From a checkpoint of a small mixture-of-experts model trained on Wikipedia: 2 picks a token.
Below are experts of layer 3 (counted from 0) of a mixture-of-experts language model. Rows are named router (the router's row for the expert), up (a neuron's input weights, with its number) and show model dimensions 0-191. Each number is 128 + 32 x the weight over its row's rms, rounded and kept within 0 to 255. Numbers have three digits each.
After each expert's rows: "mostly gets" lists some tokens that are sent to it at least half of the time; "comes after" lists some tokens at least twice as common just before its tokens as in all text. This comes from a sample of Wikipedia text that the model never trained on. Tokens count by the router's weight.

# expert 26
router:104155167175174129144176127092153135132116082098125175097082148148168106148097101129105092156180133156150108104099121111116145192088178111099108120167142154135182149132178170147161094103087144098157143154088167148131095136169165092162057105122082162171141107087147195137101082151106107156152119135077137096108163138138152092145120148139169127147070126118083140151178219172105067116103120181067107064086204129141165113116105147134126095179128094115139108145134192191134080108145083100177128098115087098121112139090154146130133048095170169125138142133136104081147120115133149090
up4:137158101135146103186149162145114120052185101118085114160095074117141186125140134168189168171080118112115096137123078157163178131141156068094122124141145115127107109132111094097146135110076100159169079119133157154163177130105087093125174081138139139120152124162205130143101145145099119099186121160129077112105183128079160098168158144155120115080129097119127104064130151150119116116150168168099167121081159113109180101108171097084176145125112099177130086101105106117160142116106147106175097112118142076147131108100124098168092108065143119113132194169066140107116107057200063179
up5:126102081143119133174102080175132108145165150166163119065136068154153150139103113158082128147188115030133120237145169117089086111127127060125130071145203122151114116105151088154152149042147177148129104137132081105128121141102115095129080069161195173155097153109178161076092123117110127136152167065126157140135164172113129129064139125180120158167140087178147137149120126133085135130110122139175085141110126195098141129128159145129141119122126111127092167173162135111104092119110114069127123167126111119131130136149141125122128191078106077134107135166148111193187096108150126153
up6:116118115163102149149168143132165129145135194211124101071124154109104092162113124141126143095162102131144152110106141118109129108139092141052160134108128143097130051147178183068096079162092124155140083086110160168115142124130118179091097123093150132126094083065121131171079136135124110168154192084117136104105193121151085117125147134074172107107154148067115151124086124121150129146137137140134155194129135123092158102085172163163177110133146226087113212169144172132119156095140139101152099092138137099175133056107170134101131187161098162116176155106129083130072153085131146130
up7:158146121102105141182072097124151122071158121170134149085093132147158126107123125113117093129150113077138142137100189139177113139130076116114155125135122105108114096174136091176144104112069100157154127098122092139129101110123123133152097052160100160077188138190187157166090165101116107087145075170110147127135171101205118106079158122197117138150080059092075166154065109104182122102138116105128073145141169113072129112127111129111096104135088123096204125203170125144156167127090161107163136162110105089098072149145100140101159179134082124185123127100121157105142126197079137118
mostly gets: " and", " as", " but", " or", " &", " who"
comes after: ",", " and", " well", " such", " but", " known"

# expert 1
router:082174100165153178157080122140162133107201150149103092145171092122109161112120122143120084193113121086168166174117145112097149121149174142066101110103092072194137083176079119105127134125140150144117131050103118168190087127131153142170118147059172122092135172150099159093102105136090158123168171118119113102148185094120146067152110116113113086063148084097127121088067128191135154156098108145098149114139165116153144162154153120065106054157144146153103149137123136138096137102169150112139136148137089155124171117155097044107139119112126149112180163174117131110153172196133142186
up1:165110170181104111135174165177088118106150149107094113116190156129147096155103081112167096136072193116214177142139132105126098111181145141149101171149136085152036089098072130131139111105132068133084120165080164110071101097114163140140084155151131107153132195128093107141164215113108144129160104080105099150093126137129152112135165107142159151160126125174125130117125210122160155090128157125123143131074133130140169127139103137169113100162170137141157064175096165159096146059102140125114104100089064154121170070163115194133169106123156136149148107155094096112151128156167133157
up2:161132100128137127130128195090133151218122127159144155130120113134137164079153157061115114134119109101106082128142155088106167139154099072100162120138129160131127096086158100124117123073092142083110140106099114130135113121107072077106138140093089141133113076115127101079164125123144101127136155135094160059055098071075095084116166125107165184112122107098193162122120052087098106162097163163163112038119102063163100095151145130126089105100105125104152172181142137129112106090108181084106158145123057066097147128107136153095097098090169106162096094133068139143090188101147110104
up3:137145181127178093140084093073087089116140080123177109151154140055099138121114150182158153118173140130126125104096092137148148182099105191168144066111084106139176131105120113164058127102160133136138079073103114222150103162095085120162156135095195177078179139168151135108121104158132141143130143159189156177158110131180108087160165096147124153094094123142142086121175138095195152116156133110095115134141139150145159086203131124115079084129141182169115191191118133131111160114150172102126095198135122096139198113144134129132149150145102121088151149091130120115103139173140145112
up4:207109107130140104100102070094090111123117156147151135070078205131138159104168086149100212054112099137131109081151074180175119153120184145173098109121086158094109153103159100113143111104127173141087136149194119099119141090157066137067120138099109107106092086100167097124116140123142171164169097156205123154166150124145179143106176141163092133095108138119079108106106115140158075079108135108055143142095166095155131130111097138137119148109093169154144165168103114165098073110143119101095116170131170115092109140110122150109162165089166164075130105157138155180120088169122125080
mostly gets: " John", " Peter", " Bill", " Robert", " William", " David"
comes after: ",", "-", " of", " the", ":", " by"

# expert 20
router:113164112158157116166142081107184124083118112212113129142092164144154188099073087169157148109122135094158134150168125099135082168104185082103086099122163096128201084146061148067124133134129085112077152115086133110088128102126161088145164132117136139169130133098095104186160096119147060125154156115155119116098124156154113177133089141078124151127137128189099127208105153137122141080136066135079161074105090157113142137144122120107142142169139118151110084078117075117139099192193092149146144096087128136094150137094063129137089108132151097098092130139098126186176071150112067113
up5:122117160134163098123166115099147121181108115071141093166133108092133104136148138150133113124126161084118133155090168175138138103148143151100122162108125150115107090096210125121168104127079065069157088132153065098149117181118148081074126165127097152121154218120126133115114056105158195164144145119200096078065113111116112097120155119093128121148101107133131179110104093146135163138147144155117146113119072104166145078115142147166169074048171135155196143124126134133151191172154145101208140146158140068079129140172196100163128138135112120140141068067127116171147109140097129157
up6:089096083162138166143154135108115141136119145175131141125126155173147087135166174139109117162102119117074096110102086061136122114137109035128135100124128147083078123112132139156126120140129177156155110076103090165163146125099094156124151152116157206135159103134113131117230105140142112097131188145136093149124104159126141123193072137111154136147207133082243105151143132129138088104143135139164066130115159144119095145157109095067095170135133162122067164117114104189146181163084128179121103157127134126086092141108190146108166136132101126062111135177118101103051142103160147088
up7:110220152107116113093050117117137106133113124110103167139192114110094202148157156160085090135126127121138057099120133114086143097181138156078138120148199116137126137126117108076184127156135160110127028114178116132134088135140150180151180106180153108124129105171101081155144094084155071133148106122140086084152128100082129166155151121084127142189102127124093180088106092160080163118069082084096112189086152166122125149114114068106143119115113115139136140120081167119162142118094162119165156162127126140163084097108074168157155115144187157160129111152143104103106203115144131113
up8:162137130147124115129101125146163139117159108074113187117127100153191098143076162106165133129081141067089091172158092134131144130126110183230082100146165122154106187084164127119142092140050160082082162158165118126128139150110128177120150150178150140129088047180128106119085083177157145079117158057098121160115065098124148105163165173171150102100134096171098123149100146162097123132148119089064134094160151091132161115108173130148102097138150081083146159100136152133119130117109146109111029132131114092145083136172126098085122075113101097122165076148143129129122138092128123078
mostly gets: "|", "|---|---|---|---", " •", " |", "-", ".;"
comes after: "\n", " ", "%", " 0", ")", " —"

# expert 5
router:138114109151122126172150155183082118088183109189095160120137170099151099176169162092153179124177154193183176097179159143150098100115150126110129180103124119155154159091129168117134104183084108147137135124167145106135144116059169127128183142145111081191148078149101090126086100129110113171148116110078106173159108150102180117128168116183107078159076159137125169132162146166171089127139100140155126121115114067095126115101144101094137113074107174063149154189151183108118159072117071128126177081113094152126147138116088094105150153152158100151153125124079116091141074136106171196
up25:122128154093129126180127125146151145099151132116103141163168130124134110107130097127154142093145134170106130190130168137151147144182148138083102205111078143169130161140141104098145121120143114085066181126088085119161137086185108104060186163160153104082112118101110132127118184110150110101156134095174110194145145111069098154143146081120126159085091177125123047158121088219177132054105097124158148131102130077117156160158179097150147111081136000149060117087186137149109142116136160108135122156102115123099100122145100134171110115141148157148081161098138146168140111092115105121
up26:168159156149177096142102116138139147113114093156146150151106178120123135181157072071145171154153149102095105098123152169124192085134129103097163100138172092132128133130108141109143164122100103142124216152132109074089189161119150119073124159147107113134128104141203173165102109091101111079141047114084140127132116180091108182192158140130166169079177138121131068153085139091114085097085169154143145092126125181170144134120093147130115148159164158165147152125206083154113052140148128161056163112135129151156098117106117191160106134115092086164090095082121155099156168130136153155
up27:087158147099159163125104157065174130152169153156173094102095164160157147109126175145091120185105188165109098094142134127101099161079086144153149106159142117074098090117145125125147117116121148136146079106171108116117063100173162054161097173126125130084099086110099099090167110176155141120142140081153155163137168103145068103124113076086133194043156111153129155211151104108103123112111105086123138154112095107092152032138136118106129185152108162182154111091092159073141134099127102094084106124060083106094098160101159136098108137133130109112116145107130170145120084176140092097
up28:137174133128153067122064096107160162105066193122077162158098110160115128141078216134067088185120153130134112130151149160121164188156118114082127144130140109116111120166148126150125118184084152063133138144097149115136111140151162119170122157091094159117095200157106109140118030117168114100068114160109114119104103148108153117116123079123143084145188078109160152136130072119127123134096180082139114116137143149117163093151147111108097087162109158091120098106209144126124113152159126139158081083111174136150082128175091087215115099151121119165097069130123113134124181187175110125
mostly gets: " 3", " 6", " 4", " 5", " 7", " 8"
comes after: " |", "–", ".", ":", "|", ";"

# expert 15
router:133108133153094083110169097146113178094171110107136136120148158104131147177137158152117101120146155113103155084102104157118077150163108137152134167116108075118073088136137128123063182147113185164161103138181119146176136081163113124135146076115129124084124117167138052128097132100149111146160080140109122145169062133049142146097165117098077174165133115112126082173056132134095107137119148152171194099093139170061137135116120094101105161195096093145116172161073154142079165134066178166110120087136121121113144145178113128069182181173127107157144159176064127081116115149117083158
up0:123116107098135160178191108214062164161146169107174117073115148115136166144114157188126165134113100115118153100092125116145187163125132078216097101145169052098133111084173113099128138118060118154135143185100176152098101171145096101114110111128112146104110135145188093148131150143143148123161158187112111113144128104126103122159146100128132113192146156149108124099135089138131153128152189126111199077089178160100186161095122116145169194160154096144109151130081109159068169138143164147129104080176133135101078117189097117083119120154166182147170083087128151146163133117099133154
up1:124141138070120162137128184166099073190198166181123175082097116121069066161115128099137144148127148162077069126088134121146161113105177030147116093124147113124114083106130137131102142093154128066170115161140093122192095112128189145050081084094114092159151183163140162145126168118160092148112200138174176118149056201115119146117138140136141165148080105138150117127085098091179164165120088137116111112127184144086115166134128131148077148167135133135115168181103155098173063142103130141132113182130143162145115113179104150141114147113113119121102154158125150131140146168112123137
up2:101157097122062106126128146152071131100180173168096174063161169142091142119121115122103097104116155123130118125134122145120160157152092105173081145144078175137125131090124131141070146098098169100099143088157097086086134169156147140116160079103149102119099190134154150178142153200171165112114137129135120120150110102091120134099172112122138173173082148122131117086066166112170106156109138154151216148087139117062133096146100122152093111081211099182130133094123116083175166140175144176146105115117162086150078113092121154177175102114131115145161104061142167209115124131160169070
up3:147095110117129096134113172117122147121109150201097174082120117109162120124123090106102131109131131140129138105196142190116140115101097154086151110127176073072109130103163079106085128139154123083031142106174167118108117255121149113114160130128165145127163085139148104157117133159092153132122135153178147100108092100161143185125111138083113184175142172173115136139055153068176124195093128106167128140132114165119062123146081144137166156145112141118140128129125135130120169111181200107094114170138162086126084103126134073133138145116080043152088121106172111088155129139079107155
mostly gets: " 2015", " 2013", " 2021", " 2011", " 2017", " 2005"
comes after: " in", ",", " the", " United", " New", "–"

# expert 31
router:129127137167107159132089174157101173105085166097126138146103107169133147123103137100075100130135091102100081157133086137064119090132163146202136064131088163127076087147116143126076144087145141085095100187096135124174106117117175106166197126180157090135111196167131116102183154127149170089122114137118111137096170051118193152139098131141127153118129142136129136131088143175112131218108078141134133123184117160151041130163113161093106140099155180176140086120097129186174109134113133120108128185161147106139122137144078167082112147101101152131104127116179150106083152149195191129
up1:088087158178149089084122135158147115167113143131110095187142164081126159102157100168113122071135126117139068084125124156116115108137126119146163095128164118167098118102133128132137129153157151104145116148133137152150174122149132060125155103120111078095123150118146065133185077127119195145075095150081120136115103129121105181148173116078170155081108110109123164109168070132060104137167168130139075155125130120058080164108178075109063090118092116074085151078107072081123135185070160127140182138193142149058139147120074169096167138116146163081164117150126147064091159133138158121
up2:134135146138106123042189113093064133149150137060139128091120070141161151137159063116112133127090157167146154164129182039142119129069149109149118133118089111066105136087119147108078166108165118153114157134143164122132102083141118129137170088061146139154138117106108101065111114200143112142110103101138062175153154098164133190115132120164177105155129133137115134094088085127120118131124127146099135113129186142123140155142130121174104184165154075085108081141119161165094083182099118139176078144100147097063121096205148138096149106121197174079115128140162160106140109176119075158
up3:128123182192127089170151086095155160140118168129113130124149169167140099119133116107123143097132085143146115138152055179162178089188141099161160120161152150112111157097115210144156129076114213101116104088136114151203158143149137139084159145131084079085133131151167134157095175137156177122102133134083079118135107120117135068170194098180138113120123152147191092122104156156135140109190098178122105120085110085127149054113119117121055101132058096146081125093127124109163142117148109078115054123096157157088114156121140133086142172139147166120131151136131122120076178173192125133
up4:148122104160120138081115158079113147097095141146064141107193089123098150147210081089178118139148175162163145124153157094186148112176057150133148135102110121164086165105122202176116161086133127090197133184113060093163096104145108134100147094123094089165121051103171134098129116123089064084123152103125126100122155139128116167100109146129147109113109136196158139158155127107161190130122124079067131116133107145143118136134075124121153212147163083090150123159102142169140088114127152141152103131188147163115143113134079137116137147171129132128149135138194151124176204122196148122
mostly gets: " d", " st", " Th", " St", " sc", " en"
comes after: " the", " a", " The", " of", " and", " an"

# expert 17
router:103145109121112137131145131102090130140085090145107190087108177091144129062098134113090086119166167152137127185088150150115156171115153163121140068062078138160082104174078160056132086115108086170136165184115073106165034137116145134109134135128170098134134178121129164136111130106166134092155071090136094070147148156150134176112118093126164104095097087158152101089142159106166176129177156144104149136121153060138068194109098138118110142156056111095110131095110140142069111146151151116177121091154137093191157064090136087157138118151137101107138129085127086155083158143115144116
up6:167107206150144150124098134118133086175179127152120139165136183124073138135190116123125135114207140118155142211151112122153079148162132144075155191149197173169075060171105135126169121132112106150102112169127096127088085059126176083142158088079123108175149115111145105101079104151133124136109149155067128100124087109126109187182186128196154183116124110128121129174099098117154129154078048105089162084096138103142145145139111130136147081129111167115113160155122121093130181147166085130131085105123135137185141131150096120131141161115154109159090114143152107132069154140135132049
up7:124092193145164136058157125101145092116093157163144145149181123067164114120162200057081121100137110104153095138098071102112161163060141092114086135130180132103173164123142129081134174112171147154128132131141136156144166168120101138143130144091199144127084116095104091166102102141147101130200097182135167117184118064072067122119135116087093150121166122129134132118125197126127177168145172094117101121136095178139122129121114132131078098145095089163167153165158127138181122117113206097124136115177132156122107097075175173147172090112072121179096159112130149188164127125111098115
up8:045149164088099144201105142182149095117149117141124121103102115140161119080156118097143183116133123135082099189111072057072185149159138187156105117100112067103095132154141109145119108124101096157079113132114100104093148206141107164133104130078096160134114092131167075136140157091131174119098149120135171061115181150157147074095141117076113126100158160118167104127061158148146107137154191133114148145142119155120170122153083137155111194085133116096148133110116071206166134077116106109134117180129151114133105169119137149145099072221106146096137137099153065126151166134119123140
up9:155125067091123146183097166141154191138116097143135146157115123154179125162105171160071158130149128088145141169106180190164128133111106165206070156152159129099108142139121090164128144102116148140133092077132152122109057158132118157142115164146117141131118140155157166112066152061184124110163094097155127144117181165163172055172137142135100144146085112146164142153089095060148137154105172153087180046123162152121096125159105114084139176070127110122171097132147141111081132117103136145154133091054134115140170127107150150105063160107185115098096190159127113104189152083125154116
mostly gets: "\n", " \"", "\n\n", " †", " “", "|---|---|---|---"
comes after: "\n", " |", ")", ".", "==", " =="

# expert 19
router:120120108144104143143071192117068052093107143056111059070138127125185172060188133103076174142140150103091078099102149177153148121153141182116098083157131055109177096089083094179068132152090141106080144071188150107117133166108141142155112143177131146119142080138140130145134135120146168162113139088108135137175127136133128099132088126166110117066094107097081112117107129108155105129121109071111171158187176121083083119115128164163168127167088135190091127174127140128083140104150127172105141130147102141151132171113133160102093129094075111125148141114065155087110174101119125141
up1:167143159083162094116154189112163102065100128163114095142115092103143074122050163161091149181114103163136122117108109109148111089136123168195182147127105114165168179115109164179094160192127088142123146151138177136126116185124111127107142086087129153141183114096168061086116126136118129082123140125152137079166129128083076127123105120130180068109132097127115104108097160187158131150080128123111115095165185107123069135130134127081132128089188152097109131109161103085096124196136177146119110124124199151139115168110145092101106062172177159071141125082149091124189173121170090136
up2:202122065139162120117112149164151115135201176108147072108147134142108126140169155134162153113150135074161128119132177078079122119105099151143101145105159066131094066090106140081119135129149129073104114066158142176181112136140146154135087105148141130185162136170132118141133184083148203137103123126110064091148093117116116135134160132119112148131134123080081203097161146150170145147135163076094121116152065126147103103178118134155094120087139084110166155162204027152085085154131101123081151124155175123108137080115150131114129097171099155118109080071130120171118143077076161116
up3:161142147117131149175054131162150141147135110122136169077132141097128106123117106171167150095167149102124148112178104124143124093063119071062128130139138134041099081122109152146109160090089138090091155112136156163122178125170117143168091113113121228137131193111084114087160140104155080099185091149199114187132088151187148101112091138127081083121116153178202149125152130150154154143140124099128155143188146141115096171158131117142078152080065161096167154169137148100133047089172124141157161170109172101161119140101171106083097148149135127141109120149090140151133086108106152160
up4:129105123125134167163143146190094078197154145161090159078120141185097134118142108152126118130131158169126119099052138117136147124120152115068170129174107084099104156137126134067137170088118104149109087151083084113124113163123142093050173115096136120117131188083233132150151141135076163150128107092192084111153147084130105089136097135145144088114156138130108189071074087201153093163190139114113164151079163149144151102103118144094119184143175094168138065112124129181118167080134151095136133096118139131157086135097127141081133129116130185110131130151114169148086134153082138189
mostly gets: " named", " left", " built", " led", " used", " published"
comes after: " was", " to", " his", " and", " is", " he"

# expert 6
router:092181068147133187124121125076199089111114131064076143153150114086126133068118081124154117091121120156104082188105130061106118070134168146113138089108091149189156118144120143090167112128120130117089136112143160088111051122063162183171098099151142128175105170101117169057199113143103078098130096140146136141095181090168141131116156173172120075115127176133157146091140150112177125165055110153113090128167113113149125116139125169073063123110108154131126145100150135149120125113133177146154155153132176109111152133076132110195115137138141083167132130172115090086079097140154166108
up5:156074073105153157156158150169156189132115128080134158125162102157147092122107042171112125107104078150158091092129124160161182128130101162077141124114172120126150124114167144102057140068134207154163099110197138085121084139119121102188142090133169125155116158104075169156141204128151114126185118143111130145100180154119066091161121130136144092139164125149118123133122137166137113082122092137172137084068126087115166142134102097085128104093118156151109118053113164064121120098143177171126123201121115068096094102207120142153118115157128136129131122168173108172169092135145166115
up6:121061165081127122092130081112154106150134185098125094164121136148126099093149122113111110150126192113086089078099134140137170187133090154196093134137110139100151075149130118169127152131135124161120157179127122158123137144085119217143110169122110116156101153101092170220139117087065091117115176062169109082097162144152141075143114124125089123090103126113176123170101171124143137099090194103141200146055117096111170199126177137127134160122105135144166170098160121132052084137160109111091158157170097130163125098131173109123117113176119108101136172106131143108155093065126098087
up7:155140150135162062143103146150157150101074087216211081182178110166103095118109099161119150147174168117142102095120147102121142129085111100193150047109110149108155104170093128119126125126186161137131137058121155127084081141109149195206113136108155138129088114144117120160163151127113156068198126158117174102114118069136071099108143062120140099177084123148142056098095144109122178183090127057115134089148135139164080142138169085108129171130118068089121109089166131123110124129103115126093112129133145124070098152084105129146139121133095151150150119140088094150106108138127123082
up8:112089196070154104099081151107109105089166127124124107176093090148099101116176041128134140116097132118136134129079155108131125135063134114046140054105111126113149123108143142128186150125165096104116064129053140116115138163102130132092128099126141164073086165072174097130116140100140162116108141156140085136103121115081118100183124076090183089115146101140117090120139140145212133161115126105081136082134104143187120146106144189141147110128145140089142097155154099062126144091092130199089163155144133077111109119107123094112099116158162131091050060146110127157088130064156081141
mostly gets: " –;", " rel", "isc", " acc", " vol", " approximately"
comes after: " ", "-", " No", " 0", "°", " —"

# expert 29
router:087155123118121148116112113112131073093118104092117070156149147125152107048118128171147104112127168129110149106094173187139066166107136105149142109134132107178168079108116156088120092140115131164099187138128132134142071074077137153160065124150131116183101177149088177136108100166109137129127114110102144198098165107147168100099088085132100098084158197080158154151118121083164078059136126126174153173099158115110162145130135193106121116127104088152100130163188094107158147121154090177164161089160100162099188163105077112098157152161110086102128177086093132059146072129092098126
up1:135113116179151099102160099108169110147127117118163095128116146143083133135083104160122111127158144177072088085126132137175153090163114187205147120139083132154178114161098129132178170112133098138144153167146166131062094134148170124109103153061076116095090115132159150142161151158191099118077175138145171158148110155152188121107163115110117178145115133085103077131145101109089232085141092091122166146088135121093123145156094157151121123179122116181133078159089106156116135135161067157184120134110114131117148116112073155110130130224118173107156153095132099140163056128097050115
up2:131089176100162088126153178085087108184158124087095157125076154093134107149104188132104153165155083168153169084096131087081163091133190134113151106065137125106152120132153189101120104163136173129115163125136087109105130183138165114110151127138122158159205143129163161111155156123134195142206170149129056094154146110088150133192099183148058074090127138152110129147077155093107143144108110089122133137132159065166146101119098126111132104155088116153200108179084121127119115152148128129134078110164144106132082096160140087138150114117092080096131084098123115108170058141116194132
up3:134168145082142131096147107105098097078079137050125117125140080133101137137152137170154152128184116115049155098077167105178088129120062137129169109135139125157144114104154152144117081151119146130111117151111148107091156115137141159105103193118078135134114068087216068218086213162100130123141101071164132122129048071110144177104116153182088109111117178172113126128086090103191074172126126180150099106129113187160134129096143146110139124084134105087148143113124123172127106094151134109107144093112170117131167128093137121093145132110167157135148119088117111109132145101113190060
up4:116095187140158062112140199055125094095090161113210156101113157126168167113117080146119119046059157176148116115116172099161118091143128091154157105144118155115138075162138120076131101069115106089142194123101078108076101128131098125121108150147127093162112132127129140164105078114152106116137121134127084089126111188161146156141126128084085122174134081190141146182100140117118109085140132110115104111099110144140083094108194209132128157120112170153180131134122137155104140101103076143099127135056133092140169161133121162129159111128109202164098087163090147109148061111082096164
mostly gets: "History", "Personal", "See", " %", " ISBN", " Died"
comes after: " |", "-", " was", "==", "|", " is"

# expert 14
router:067163073081092164152107100178148146120132128166154162083104108154109137124085090073129134191131182126142162174091132129099069142187165146087090125190102100092126130122126139184106142179076122107114106112132112147179099156076116118090135150113076089103109101124163098114121127169175084086133097119090144160094168155179127140196128075084060118126129120109116060121120147106154105147148104077126063120151136110134160108131158149136165125109122081149161087119148064144150124111161071179125169180161154133137102161107162181143185102087106110165156116071147150130084152056104109132
up1:146142184089118136146084086137186189119163132130108092169193125138153108121088085115132135111101091114177152132179134101122094067153145116160096113155160130091114157187148104128185141139099140105138192213099207062125142117108091084173175169137183114170160115166191110192082158166149078129096134169133154120188135059124141086119098152143153135134085126148125118117148099086176149113132092141155089097163120178120109171080136090143138092078063110136149176170157176124140165101130097119164133084134118117092158134110089120101159152127069110133160089122105109144125085155132143125
up2:109191137171133180125181120157147093085088116115147094140185118122118131136079119100118128115047121122101136131143130129070208113135164139189108143105116090147127150128152107123134130130130108134054145089122157157157110159111138170181097115141151139165100128132138070133185075146083139121088131111085154084175186099115123080122132110142069116109159128153149082139093071131190135119160096128089070147176168166130149102076102149120112097118134168091101161168158112204147087067154120087138157114120164150121153167076152119111168055097124234183125142141147141138157121103113172162
up3:144091126074137138144146104123135108089094096135065138088094131115149155137153105113185164139137134132169133175071126076149080130099159101214120077145119124172134075107132085110084121082177156086091136073091093156160170097094129064052097138077131081082160090131153122130144119082123106155151078129082157091120121140196089126171122113123096126055157133099153092084103155136118178135131136100110153101103169098114135113126142137099127120208176123085094185172166115159085096129079180171111086163142137127098120119161149115082176166158104146128165092100109168102078148103130104132
up4:159123150131100131155137121186100155087122135127115086125099147181085162146131142098107083132108177159152168122122132167080112149047126079166139121142151077181143204110064118145093100120091111166155147093112108127139101148097104156107123123061117187115095130151147085120164156179108102108115114151097159116147150096146108160106133129099102140128090084105150025140162169138086099090100099168170143139119144040183113058123103196163119139147143151090135137116168179096038092072083092097122125083176127084120157125135123143113132132097113147112149134084115133087184141156151165167
mostly gets: " his", " a", " the", " an", " their", "The"
comes after: " of", " in", " for", " to", " with", " on"

# expert 12
router:149173124173123166110133101138099171178173091148104101174151119118158112122116101127159149153095130106140168136154134107142107191179163087077162169121093079184151125184163070111151113187098104187151112098123094096097106155167148107153142140082132081057118153159102153083141092121086172141137113176177095123127130107168131057124119163121139097149173161115158135114159108104095141168127192101119184143069099124094094137159160069059122116109093092109106131121177158102145101065143062165119142118096102164120190090139089092119130142171172118141143186142141150128149094146155056157
up0:104050110162155129176086086111113132135139095169054134135120149147157163111153067156116075110089078130129171145137146112188114151149082133105143201067158089176129152106164131165136170110167161112130086090159059129107159137074053090158129157097108135180116109117177130087113165172161141093051138146101131132150079107079138136180153176082098109139089164116166107106126078173146135161164120055173119075138121138058098174133116139086148114138133118144124151165132123126089129123180092134111186113124058096130161125161115143080140132120153133090151131091132104162130122137145146088
up1:085134162133082105123123167124062125196089150077137102166129133164153114136108123125118086122095122101059135114179167153137145141111138103066081132055046142116104125144174159098116203103170095125124120198120201107097095126128190107143096139115137113089186091151093117121165138139121156133128125107130092109166145103102127147152152143081095165126129123187128100105107156136138171161149154147119100100124148165135135087173104150178129133136185106118149155154144096053131102099070122087145173094123160131105032110103150130097049155140154128152175084119054172117124116108151083165
up2:194128120106123141055126115106119147078136138135151129082145070097126110152122151089085138169113119151159110147131142154124154113138141119095188118118049128142052152153113081150146123116203116154208116112144128157139117126100162084126121139076141112128110140079152138113180108105107175173117124100177096086133161133071168121058098140123112120189093155175146097150122174112138094104095133128151083123184086120131096096101146136084149162121149136203164180122137184153119090173124116107134208133134168106131096166166126212123106162090146102171112112184150116188149119133207174128
up3:138145197076170155131077151135106064121144101069160077174116140210163124157075115179159106079149157103121154101074134106158149070091105104111137191166118140085144141123129157131090136123109118158117121124124141169134165157177125119161143146092102136125136136054108116112125087106060084120132157170193096103158113105168152109148185132157103076125120163106141080160140132144086147137161093090151126132138110109191182134153137048064128122089127140113095102122088100120187088134206150088104056161154185145105116140124133123147138087136128147169131185121131085142158115106186144121
mostly gets: " George", " Michael", " Robert", " ITA", " Mike", " Sydney"
comes after: " |", " 0", " 1", ";", " 2", " New"

# expert 0
router:078151155166143188144127091151123160114137135063111105138168123114147122066135139110121102152154167108123150155110184113149107161151167113078126114110084098186158099135065083175118126165100153196133161158150143118119112095125183154175165187102084148174161157145076162131116092151126156099084081168107136158125156064167155149112094151155128154047078083106134163152102141135169087165112112132114157191132216129088138133141123114087124161149081094152114101135169146099124148127088134165179163158198128153067167162173067096106150105139093090098135163128136142068096145124123160122
up1:167145109165127144115155099117085136123118136092123142119116115071101141185081134122182118122107129166120172093119152120155152167125107126087087102172146132123187167082173141138126162141134143141076169097122061095070164136105099121116151203117218155093142110192159174118125110166102076138101128117144089093179115155165115102188169111161127109145131183179112137108117099121144098099151109104131153128084145152074088158089117088155143149078122144147125145120102102179153140049086184064188173193083076138112146129123124162108171073092107125085147135137101161121178201112128141104
up2:105096165043168144077157124112149162121188118155171128065099144145170107111100197084107130145068169114098177171120137111141134160139082120202164109148071113119121106110152157110092088133160160088172080135127136129125094135090105149145144090186139134106078108113113052122108114134151147112142109087094060175141134070104104174114115129112149113109110133130154105163217155149160063153094166154130118067102132142073113134118121102115142145071109098167101128107152150109132069120126095189135169170137111145138150103119126123092125142176106076099095104080163081132139157188167065143
up3:129190129130108152099118147121101126074126152145137098114105088144180122150159136122124142134083074126197099188156117128159131051084154114099175123105137121149136109114202203141115154148154154107109115150115141147081133155122122107161066163134109130164093164104148158125074127064139130147171178122174144085072110109081181135193123125123133141141118161107179200196145143065129123079168085158105146131109064119125168164037148125153116103079148100157164089119109099141127130141149169155106194156130114161103103140187054102133158082152159159157128120109102138125099156170174119118
up4:173120132183124126140100134115072145135087121128155122149177197155122055138124143059048089140152126196160173095099152112144142085164110151150147110128149165134086164145135161151178135090107145154204184106111171167162102078161153088128120175123114122136085106153123084100172156141113121128183151149140109139062139119143152142171124167151178127172120159112130118120081110108077141186149168183084131158167133095159140198141112182106195119172118147137087084164220132168130099142130137142119145161140142160113118212150150118163121116092157131108130118126159087157111158093119144173
mostly gets: "iege", " track", " president", " book", " director", " professor"
comes after: " the", " a", " (", " The", " and", "The"